Below are experts of layer 5 (counted from 0) of a mixture-of-experts language model. Rows are named router (the router's row for the expert), down (a neuron's output weights, with its number) and show model dimensions 128-255. Each number is 128 + 24 x the weight over its row's rms, rounded and kept within 0 to 255. Numbers have three digits each.
After each expert's rows: a language model's description of what the expert responds to. This comes from a sample of Wikipedia text that the model never trained on.

# expert 9
router:104135116177103127172108131131120091139125124136117118091109113145098138136134165156161176112157143107153136116151081156111137150150111118141103148113108142081094117093146111084115142149105094136111139134094129082123110135148105158110117156127114123095153125148136152140164130151121129142145155106103137138136160115112140156146149101133143129150138126085129156153133100155138137134100
down0:174134094150150136110122169139101138161154152106120107104174123143134128116115171107139119145057164114139095140099168175108144146085107119140142146138145154127106134127131129121105116089122160139153103136154139158125110152093128149116140136095134146125144117118127127101154135100105090103134149159104134131174129127139130124134155150130112117147127154106139120127163093142120079120169
down1:093156109116098105161114135142082153128078103115159079114143142134135162125140159183160089102147106183116114089122129116126114110119146160114168140152094154120126112147127141118103146130143137085174170134165128100140118135162121114087076122136118164155103100156123146163160119133119111106112123123118127084083140125103099103080075119129099122149129105127109131116136144095096130122105
down2:097146155103121162114118079153108122108147106138127131119132127118151144064145121123115092082117123145151099169096119132177101144133169116096114102123137113120178148135165137105094147150184137182104114116129172124089116107103168153123149137133110141072111102107180101140132172131123083126124099143151137127147152122131081138141125096145142113131139124120151137119126138145128170176162
Table separators, dashes, slashes and numbers in tables and infoboxes, plus single letters inside Arabic or Urdu script words.

# expert 6
router:136171138106123138126118131112116110177145123112106105137140142143104106097133135144145096121114115118098167125145148117145160113118134123093133123116092135129140130128189103117179095158126102136158074113114097135131117157117144130119124141109106148126147123156125094133129119138106155134093125130133120147139140107113099124090110118149100162132182154127140114139051083165121173129164
down0:129137140135144126144134138140116194121124113133144093135107149134090152145117127121167134100149117128066121131117106119150132082152130136136120134132137134088123143084124102121115116124147125141110186120124094133117108117122092154123132153165165103129145079113130137099098126125118169178132129102141142148167109120176117140133140141112114116117132131113125101118150097152138089160174
down1:147157104111132117113150139184151116144133127127157109116135164139163115097142107141132144125195151116114103122146137142128134137113153122098115160170127124084141114158132157123102111125093134114138164143144110095154168169129186131173139129132107104139167168154144091083165148134082168137156100117125152125136139092097145119127078176142164110109141137104082137137104143132112165124144
down2:112162144127122137152158112129138092097111104173132129165114144188153153168095124136105137130172122109159081113140133126131102141135134112145156142159088121139180159102078106068115095148119145172133163132138082136146128140148118128091121119114113109098110164117137139143125110114135110125173146126137125140097096148127095132091147147150169141112134139113135070171113138160132122124135
Word pieces ending proper names, mainly places and countries, such as Kashmir, Delhi, Nadu, Pakistan, plus United, States, York after New.

# expert 51
router:115138149137083138115158149106122142175181106127108159142132106136088141128089110123177095131120080111094127141167137105111150113180155103094143151118089107126113079091123154103126154080137130124099158138077166136103146129163127110138165128136148128129144127108113143150152156122110101110117149150169124141130110110129135127097164127069120149107104142126139156119160110177161110089148
down0:125159107105141136135125125125091117105122141175174111138149111123150118112105134126180114118158129119056082146115134106089060136133153124129126139117142114093099171135098136137120126126115141092085124100147102151153115144134161112094135140129157136160139135140118155139137132077086074113140111126117093123127104089125162132162170095105131164125114107125087078115145140112105137151169
down1:079070114141134077135146147123152128107138123128119137116089113108141132165134116146137125146144133105163130153107129157142086130106122160175110159128143114118100066089122146144078138119120112095183140110131120142121112149143137135186154166097103162153136106141132122158128150087125125122104136149143127111119119118126132114112140151164090113117112144130087108116154117160090065113116
down2:136119046173113102146104135102095073099141126126141128099146122159139093168147123081151139119093144165142112131169128141125144138143124134116091119130170112099134148100123109142118131089144132111173161143095132105096169180116099125109152059156111148160133125137118156109117151124118106088141147129137110131132137097136132110104144141143127164168134102125088132125135099106127125163134
Apostrophes in Irish surnames such as O'Brien, O'Hara and O'Reilly, plus hyphens and digits in dates and number ranges.

# expert 56
router:108121127128086127138128159095128131192180069151142153131134148149060148150079133120139125105111149115091116148168125108133161140187183133102152137131089134157114134104135094107167095119160148132111147116096156124158159136153128107110158114115150100123152091128132111127145081162131114129140156143103154166128123119112150130108129102081122127088130103120151127160125124134106142114122
down0:118125157079110138144094127111136162150116143094086136140128127104096175131073116141148095144138138093138139124157134108144172137133152146090164140114107118140128159156170135143124118127156109158113082151144138129106139101178161147117132098113146133119143097134167110124123110140122054137128157114166129135147106088139126149121139108101119119155113131131157131132158115174106130126094
down1:141103120084135146132109149159135133160161129118131120145127130151124144110105110130144101153109160125152123134141162132138179101138117153110125102128103136178080096098151095146101112115157135103085088130148148141131162148169144136073136071111131152110157134136145096128144161093125107134089137102131108120145128096134152119116112167128164075171102096136098129166181122204137106159140
down2:125135162119127138089158120150111114083090072134168136111124104142118131135132136106097147121126140133152123100131092104097154107099107130115160125130100170163086149179138142157137125094116093082111126114161146138121137140093098120122129159147127133119108102107138114138117168096129139115112102140146096124146122145107123144129117160143086148168136104144112124099094091106105117126168
Short middle or final word pieces like an, as, er, uso, iah inside foreign names and rare words, plus broken Thai bytes.

# expert 31
router:118151139109112153081148100121172122149162112119170117113101142124110143125118166142148117095112115112112157122161118110096167133194112144072144150125112120132109134120143102100107169114155142144147156131082145098113139105140120103160153124158123145170123083109093147157155082127130107131143111135108171126125098092090173137101117097099150095149138115106128129131135132141107113118142
down0:146151070155154097124146129139088146120130109128125129119115170147101083095112141080168156141133130137128091141119113121172118116118158095134077114185103098114144102148151110147083145133148173132110177133127140112116128123150142184174107064119092146128123127153138133163167117137118126093110142107148125108090134104139111116122158124170095111157134143143127133120131102113156122106115
down1:109106144104107141139134139112157114086163141123154145147098112127149111111126128118142090171089127139125138137145114151135114140163100126102107114145115115122129149097168105155111107127135117170097103171117096109100141184108162118114086132117098155135168107132113128095108108133130136143114160109129126108130131070100124137127150156114142044155137139102124128102165181116142153082131
down2:113066122125152135142131128128190120155122106085144138121169146093171136154152178142133060159142160105106133145134150121151166113095161145072157129164116130131112163118104153166128153149154090143085114133120118112102109158098100109101141135140131101138128103141151101122132160115155141128098137147154097118123090151144131110091148122124118125135104077087158174120165168139119124123148
Line-initial list dashes plus words like War, United, John, No, more, as in Second World War.

# expert 39
router:116148115130074116130118125116145159162126102143141166134136128143060142161131137130161101100180147157111128121156108083126163115170129115074131129126098127112112138087144160106163129125170124123112155154120148077154169141165111099124175122141138124136149128118117175113155131143159101118126160147124122138138144104144160145122139129083172124121119130128133173122148094099130126109143
down27:158134152136111129135097113175068146094130123114110139154161128127150120137137127110088132119130108110158125147148138133110158142130150131176177113125128126144150139150143106149149135139176140105101136115115132121133135135136141141111189145125113120108112137159133097152108129161126122090120162134125124098141153123164107126124102081142119098141150117125106156132107117111158090113116
down28:132095125171080157093110137072092079093139140125180112136098116143154065126103157119133151143105119162106124140086122087070096157154101147187126116139152092119128162094156120119135167128120132091122092159181115138105152125155138150106146117150128179136118142133109144152125146080147090161131100122197125145111137150152087093107109139155124121172096125104131084083140111118171086160139
down29:130120119136136151152088054164088103127130181107116166119121138122127115159105134138097084145109126139142156118117120132147115127085114146156116130114111122137172138188104120139148131154160123110130147088131079137171136110121117137146159152161116142118146121132131150136084149153116089082119140087129141088144117161144167108170120106158118119147161136144130158151121134113133095121154
Nouns for groups of people and institutions, such as children, women, students, School, family, plus the, for and by before names.

# expert 12
router:097152118147102145135118137130125125165143064151145150132131160117071145150116141134149108080091135145129126140178112101132172117150170112077144150130082110138131098111141135124144142073133133140111158129096138095155147159171098119126149111113161120142133136113109138147155093155124119153095121131122129159136101106128141141082141136103148129123123126122169153134176122143123128104116
down0:102136115075124137133169160146143143142099147158182129130095144125096090094114156128154106122132152138144126122150117149103137103080131104121137102146113083149167126107142121138098131121115115137140115138108117126132105122166096180139146139077145146135156093155149166145149123121136100124110140122110115150106139130124124145172124150130167121088119111115097120185145153089169134138122
down1:148149108084157154077140125109138127178118127130116106129137117152119095096126172111081139112126154127171177169125158168109134119138147095111130139121180108103121121140091106123177154134168158140148107135211098167141126094128123114123160152140151175138142167117111120109105135123127109087133150149109136146131105128155128106107123112170105148105164133093148120158104136101145126158180
down2:135142146057128124113155155135124116126105130156136109089120140120092122089133141158106144141140137101126140116131119102111162149140108105118092127089143128116178145119129117141094156104109115124113151156146077099148147103107153121153147165118096159123147151114139114083130197145173105127138100113157116127171138133146118087145093137139151159200134183102155092148122106144160143124145
Table pipes and digits in score or stats tables, prepositions such as in, into, to, and capital abbreviations like AA.

# expert 4
router:079164080139154149113112106088126139160165119147162112134135132147108151134108137122155105118120134133123127152138115119117119101146135128122117095127124129133129159164124149122142096138148112149165138150064139114108131144167092103131162086125141107121097134089133103144139065156152133119129159106146113172143124119137129142121115097145150149079173123108147150109153115152128142135152
down0:094138083124184127146098140120123114116149141128130148145119172127133159088115151119097118141086145139098143103140159133088163108159100132126142082103149163123097116114121126102151169138153111163127102104104097148095131129095135126144134104164127151116138125136148124127123149151118119095099146152161153147124183116105081130179150157137123196127158176130097129180145145089107128110126
down1:144150145119130146110146156144110120131164123102116141093142165150132102086130123129099088132054153105139124101081127146143153143117112152150112105113158132117130126148065178111146116135131125138157093140132109089133115159114188123105141098146108081079143142161117130109110110126089134158074126125120122096126144122114097166125156149105161152125200111105127128100142127127157119074143
down2:152130117149110134183133116131105141084121106131096119168156111117089136145129136147123113162235144127142123153106140120111123103135117116128112151129131118140135104113142161151118114148107132116147165142139158101128099127146135119105126106125151127113132111136141122128125117138171136148132134158128131164110123167168151114152091134159093104148106103137104118116069095129123177144113
Line breaks after section headings, plus word-initial pieces like Reg in Region, Regiments, regimes, and scattered digits in scores and dates.

# expert 43
router:089136129111099133113118153100143098134123110108169148148134157097039114169107158175113111165169104145141124121153101100102166101110120122091143138127106101107069100103132099128171114127148103143127149139102082123098115144178142146104133080148107146126118134145131147154155123135120138140148126136125109126164118143142151142146130126112099128155169136102162172145146124115089135094113
down0:162109129169153109170163120126080114112139108142131119104111078163129149133122137145146167138153146120155126112155135161147113133157160140180104135176153124148170146173131125119106126115143148115143147126139169103095129068164130125156138131141130085149128124126098134127119096099121108141175098124114134099135132179123104125116083126154126119087076090130101129108092105138173123167158
down1:103170113137088105120142138087167134148118118106135109156141173131133131085169131117136086193109059162091142115150133103126135111142138103072142144132130129168141109104158140152110121158147107099108088108126140134118126168128145162089118109153087132127099123131159108112108122130125110117153110161134138113162123103092135129099143162141157179083156141138157137104137112096111154116128
down2:165118159107146098174140098133070127117123127139142130121168126119139122143145110090127175096154140112100118107115146134123098114135124163168109159111131082172127119132121114145133114127125111097133131115126116112072126114111120125095128165160097136093118163093124139147125140147115145162112100100137133164140113186110138124112118153129148113127103125121096136129110126178159150116168
Paragraph-ending line breaks and common given names like William, George, David, plus some descriptive nouns like granite.

# expert 53
router:121146136140115115118105137082139132126140073154152146152129106107112130169121152100201123134155093157138120122163138120111182113137142107094112150091070094122093115109138150131164129133156110100172124099133134097165090127156096074129150094132131120147142136113115140096155101114136126120142141126147111132121129132087090130133142159132140131139132131119095176128137127110144110111113
down0:142114161137106111121121120146081134136156083141139123082151136129137181095126133149127132083158126083168163147183132104119098166124140090130145107099088088111199123102109121095141142091145155114116134141101155103125150144114123184132150113154134172121142139144170126122107126155145141116133159108129084135129105144136158092146101111140158121105142148149152137122183109138129134117137
down1:135122141104097144146101167131119091148146113087060105079141168104124131119104121142122119121089100098116143112136112098121127133131142159108133085119141138127144129122149128158146111114159117075071099147114151093097147149099151105107116102116128137117096135160144090176123126142119190143097120135130109114127124118141132139120133092111153103132143111123151130140125131155123170135144
down2:132151093120132093120156175127172119116134171130137143143097102134143129153124103122104191122143168153123122099125110126111138098167153147136131129113106144158120148141177114153139087161106101141150120153123126118135130145143155140101127145114155145084130100120126138137149090118153148108173118146106152152107156135141121127121125117153127123123158107140135112151077158179122132156128
Family terms (grandson, sister, father), month names, titles like President, General, and pipes after row numbers.

# expert 20
router:079117172118096112111069089125124059138140122072133135146121161132112130117117158139126103148122106137171143109131108137148123088149090115100145114148109145120122158126168089143147156136151114165115080094121121116137144148113134128127108120117088150154162114146147082140156101142131146086124088138134129090139112168119120121092143164136124121112135098126133142124055114111087101174118
down0:067145141126130157144175138129131073129140115086131153144123111091138122113132166149136108148100113110158155089118115137107101084162105156138158149143124151141170126153168125133124111132107147162147099157145143130111156141120119151116130102082095098109119114121134137142144095155118133157087051168163156114085098132107142112135131100155137110134126173103078129113127098142173134138158
down1:079139119131099133115124145117148128147126153010151140143150162135113152133150128145128086105068075072126064145128096136118110114121130126147149100163112141143152115127128129122114106173167131151123129132112098131141128181134165111144112104129120158150168122128104110153160139131125123119117109133148123109144101126111133157146142108135141129115144150119140098122143083105089116126167
down2:127135122136116167079145111115144143172118153113149155126128153173104143187147175116135100090149132139099161127148111104081149142093137114134135156157127123146096155145109196130152131127120100128131148165155073107119147109132141138143154133118116136124119131148161176131143138077084133138125202139120130113139125129132109108160123068093110154126138110144129127125104093150109150133173
Given names and the first piece of a name after colons, bars or by, such as Bob, Michael, Daniel, Di, Nur.